Experts of a small language model.
Training: a variant of Adam for the experts, 999M tokens, 7784 steps.
Below are experts of layer 10 (counted from 0) of a mixture-of-experts language model. Rows are named router (the router's row for the expert) and show model dimensions 384-511. Each number is 500 + 40 x the weight over its row's rms, rounded and kept within 0 to 999. Numbers have three digits each.
Before each expert's rows: a language model's description of what the expert responds to. This comes from a sample of Wikipedia text that the model never trained on.

# expert 13
Capitals, codes and symbols. Single capital letters, abbreviations and currency or country codes in tables and lists, such as J, USA, $, AUD, EGY, CF.
router:550460414442506530500535527525546498452491479568552491467493548473557507498474514494388506509461461502490473500552471498577508449488474570536496430521493567495502515491504586455416498487504419444493487557533443513468454462521477448481557552497447521451622531618496476492447492525501540487514587502427470523473506585518469545505485543496510503522472478452517486485441524479545456542513

# expert 41
Name endings and was. Final pieces of foreign or Italian-style names ending in i, ini, ani with trailing commas or periods, plus was after he/she.
router:578470476428415547463574525511423498481459466508543525519465514450522429474493484449519560447499503498564548483490459584505451492533436544469512494527476527450537557553482537452519520515471551428470472453455449587507477517531516491543555535431516510482550502505559529456448520551482480536547502510512491461467509588541475572525550561562505485465509503470503452473436532556512436546514

# expert 14
Plural and abstract suffixes. Suffix pieces ending words, such as -ology, -ations, -ians, -ism, -ics, and mid-word pieces in names, mostly in academic or social prose.
router:546440473560510517457454488491472494533482590485429507551499527597479530467485503537540552464501564421496497548540481499421531488474567483534473519534554539545471502487471446525446434494458524475515544497520462487491518484489479550473573460482536495487444558502530546450441434491494414530441455484509545578483365541518469522423491492451554507465510568535541551456452524499544443565520

# expert 23
Comparatives and sentence ends. Words like as, than, like, including after such/less/well, and sentence-final periods or quote-periods that close clauses.
router:567466435459393559479568543551417485473483445587430476542529501458536448410511500472486523480498486471522548553482481547565473520533521534488511521503479475488531556538459550447512451501482511451466470477470465557521483504521509482486498466432476550478543542507554503477494540493432474522538527498484553446471515561538500536492522531502488534573485503505513506445481515526518445528548

# expert 34
Sports tables and teams. Table pipes, zeros and team or college names in American sports articles and stat tables, such as NFL, Duke, USA, -yard.
router:578519479477508542513523472527492530511509559514470498479507392447447523522502501510530608504419558441523520504501463496537476562449526464470518511560479546402554506519401484459473524570523482530489491491531504523532490452560468541448526486437431509547533461556507506505473545507533520495550496504464510526482485502508459548514470487515418538476523492514557438391525552494516530447434

# expert 35
Sports results vocabulary. Words in sports reports and tables such as won, loss, round, tournament, goals, Olympics, plus score cells and league-table numbers.
router:565485438568517500417554476581489500555544514467474447476577466480485451503516477461497535570466540481482513503493467458505445486504560509531486577526550520465520571452471458459514440540490486465531557510527521441499448485533492456537480536484489486524544568530468456537466415472499556459469420494506517564540529488467515531488433531558491567482495492572581520469492471519476509554479

# expert 49
Slavic and foreign name pieces. Middle pieces of Slavic, Polish and other foreign names and places, like Šil-ovs, Gorn-ja, Szcz-ę-śniewska, plus coordinate W/E marks.
router:490523485545518511448509522516480522473516483497513559544511499438462457498526452525475500536441519504504455493468474521457478549479441527496497436414567471502538492450484487523444494565534451480457449413506474550522548468517563522364449585493460495538477549485482460475470537526535532475451508484482496518502469461553525463529473464508519546502539460537512521469492438530497502468518

# expert 53
Relative clauses and table pipes. Which, who, whom and there starting clauses after a comma, plus table pipes, tennis set scores, and endings of split words.
router:557460453466431566484581532537453507484469506536443533539488494425518447478487496437491514476507490486504566491528455511545494543554501502471525530529513515478513562554430542439528439534457533464489409475483470546475468469497524454530496488468499528489550517552535513491450552480465447494537549472485542493501533554524525561476557538484519476534505507527553503454484505488483432566516

# expert 5
Locative and naming prepositions. Prepositions like in, of, from, throughout that open location or origin phrases, plus name-origin wording and infobox field labels such as Genus:.
router:494482485473368430496503488476405479510465496489541474459505502519522480472482495550456519504528474551536512520589477456534476521446465489551581518387520492484471480512463521531533466415479507502503501590523485592464496552421515532474462476514473533448510482522461448526460493474527570481436571481562515530417476478456541509443515428500550484495482508473551503494513525484488531442495

# expert 44
Line breaks and pieces. Line breaks, table pipes and the last piece of a split word, such as Ins-ur-ance, Dis-ord-ers, Shiba In-u; also common words like out, real, addition.
router:485521523489559525488545516526464519467571508521452458551478478472497484522489572502476550535511529513577467463538590475444594471500560528515415592507567491407441455485450514565501621493458478449460468556492527538493436444568539507555433554488543482525522495549524518571542479543474484511474565500423516559488517482525536518504492525584519548504429577499483485501504508478547490456517

# expert 25
Time and quantity nouns. Nouns of time, amount and degree after an article, such as years, century, months, same, largest, few, usually followed by of.
router:412574439584501513534454508470505460516535519481507476513482503539514465544555497497526455556510556488503487494452443530468481533504491549498531518567485532525529519475487497520514517537541456561544485448467490525528464518519453498569519539499562473485448503389469548607505538524552464591509519532434468515502506521485509482481527515529451510484334494461490536511529480536498518448558

# expert 18
Complementizer and common nouns. The word that after verbs like estimated or means, and general nouns after the or of, such as university, city, world, team.
router:573541502471572467456551485561453461466573479545514560540489492478556478522462409446480499520500498455499500539610556456522492488551577539456539483486481493544459502490548535486415512501480568449580490538492487431510497451471519457548488509560529545474497447477510470454526475461554463450548536505453498534542520536460510478526538442510521468503544408499468481513527499559549409497477

# expert 52
Plural and agent-noun endings. Word endings forming people or group nouns, such as -ers, -ians, -ator, -s, and the of or who that follows them, e.g. residents, members.
router:439441486519519485549492442534523456501502525534535487479478596495436545500473473481499539556502528478574544510544548478489547514504587490494474472561528550537556514448454513568564448542515560471489526572521603452491478533458480473593510420498502481389450481534491499487411469522495563474475428506471587462504426501439485486488480472487489493507444466473526580451549532490519479524508

# expert 54
Music credits and dashes. Tokens in track lists, personnel credits and filmographies: dashes, opening parentheses, pipes, instrument words like Drums, vocals, major.
router:561495436508402563492558539562452484464469464581440500534481546462505434443513491451489545513520498502531552525529476523539516544542541517496529526511477522491512573542431558433529473485477559437484475421481471550517472479514505440495530484453493546511540521513579507471479534501477487508530545487475508497498518624561479556474544536502512515515498518489529466454472493512501464557539

# expert 33
Place and nationality words. Capitalized place, nationality and region words after the, in or of, such as British, London, New (York), North, West-brook.
router:573429434447393529497533545550436507469483458528403525566486519438497438438511498464468512509551445512515529505527452522530498536541518513465520550542490524474497560549472540441546459526453493474482463456492476545508485490491504430470508487427490538501562534491551537460468503508506461509541531500492537482485508622524473545510545527493521518474492501500521486452454491525513449513551

# expert 46
The word to. Mostly the word to after verbs or nouns (helped to, travel to, next to), plus object nouns like album, novel, and infobox bullets.
router:463556498521502486422494509532571500524480508409519566445427553479541468519510551525502450507563453478519461527558495512467524501523526513493552486473551462550445476483517525510522505511499446488487517454540443591526524499516495536430545506551491500478555559517510523487522463474417501442498452516451515520607526521526469484530523432506507510551512507443527509505469532509557570430617

# expert 16
Line breaks before headings. Line breaks ending paragraphs or table rows, especially before or after == section headings ==, plus sentence-opening The and In.
router:577429435474430546478561537559430496457485470565450517535471536441507427453503498462506536485520493504524540531525438514503494542560480519478516535515472526483497577537455550429523448515461530441470480454481471551510478497529510450489512501430505534481562526509546525478461521497476483512514531484504506473498511580560464562478551546494507514506500502483510481445469470521506441536549

# expert 12
Demonstratives and name parts. Determiners like this, these, both, his, their, plus surname or given-name pieces and words after of or with in biographies.
router:601443436473402539471540522514423469480488479561419524545468528442508433457525511460496512505540482461492546512526501526533480504530494524464514534517485497495549570526433552438503457500466509450508473466474460550478471468539501456476503491485482558480531518523565505464484536503464471525532515496516508476481516540567486559495544521498482496480486533478520502465434515545519436514517

# expert 58
Sentence-final words. Words and pieces ending a sentence together with their period, such as ed., ies., year., Cup., him., plus closing ). and ".
router:590432434460376550475561536543436491451497468558424509548472526462496443459501486447482547495510507484515555521523442523514493537556493509482528534518484533483514584541456549438512449521462522437489462459495475547512473501517508444505508489444498538494553529506551528481463530494468465530526542493496508480495517584563480563493549554497510501528497523490522481449458492526500444546541

# expert 20
Numbers in tables. Numbers and years at the start of pipe-table cells and list entries, such as rank 148, score 1, and years 2015, 2023.
router:564444432457418582477546532539478481463511483593433530503491533464517448485494511433483521469498495540497524492536466510514501552597482523497501551548466517456528567532429549396533482496453527432495496455490430545521476488512516448514523501467506551488509495489519521488466516501484495503482510473529484481544465581574491562465538545529529520514517525464552481486452459524482438526549

# expert 62
Political vocabulary. Nouns and adjectives in politics and government text, such as social, political, policy, party, Congress, vote, and "the" in political contexts.
router:545506412502493514479526489411502550451526471535460512498533516547454501532492493471508529493509433424553524461540460498512481477538505490464458482541568497513426518530565463492504463428518503563534472512488426530565465532506503526537499565457474518510469500530484495462466485485591418533442527492542532511499546544509489494480483509473498543495439517530538532520538464481526436473465

# expert 38
Line breaks and prepositions. Line breaks ending headings, table rows and list items, and prepositions like of, to, from after a noun, such as "Order of".
router:574416451446384539467548531542415478444516479545422499530487502443476456494485500442475534482526507489524541528516458545511487529548495522498539526509505536473524580536490543434512449536468492461496450451518463555498494515515512437494514488434508492474572527508524533493473530467488512535518531492476474479494521629575474552496536561497489476536480522504510508455460472521472428572537

# expert 55
Parties, reviews and infobox fields. Party names like Democratic, Republican and Labour in election tables, review verbs and quotes like called, ".", and infobox fields like Born:.
router:559429477468424544478570530554519499482489492495455492467512512494477444535469549433496525498449560489577512497487450528545518470562540500457469511519476511454507579572496563502501458528520519467496478502467482501508433514464515459532522533458512452540535478469522500464465510469508446556522480516591528497522512562486468509508535520477512444561517527490475523453465521521511462436522

# expert 22
Education and universities. Words in biographies of schooling and careers: University, School, College, High, the la of cum laude, and at or from before institutions.
router:464471477564453524494459454506531473578523509488445492475493490491456464468546502529486522537450449493495520493586538505567511484477511525489464546523539584456528446497461460484513511460500535537425476412536460429492505480489465540451547525447492542490547478514473501509560562446486505485473490433501521533497542477547540539530521514424526433467465453516507483505478508463417526516413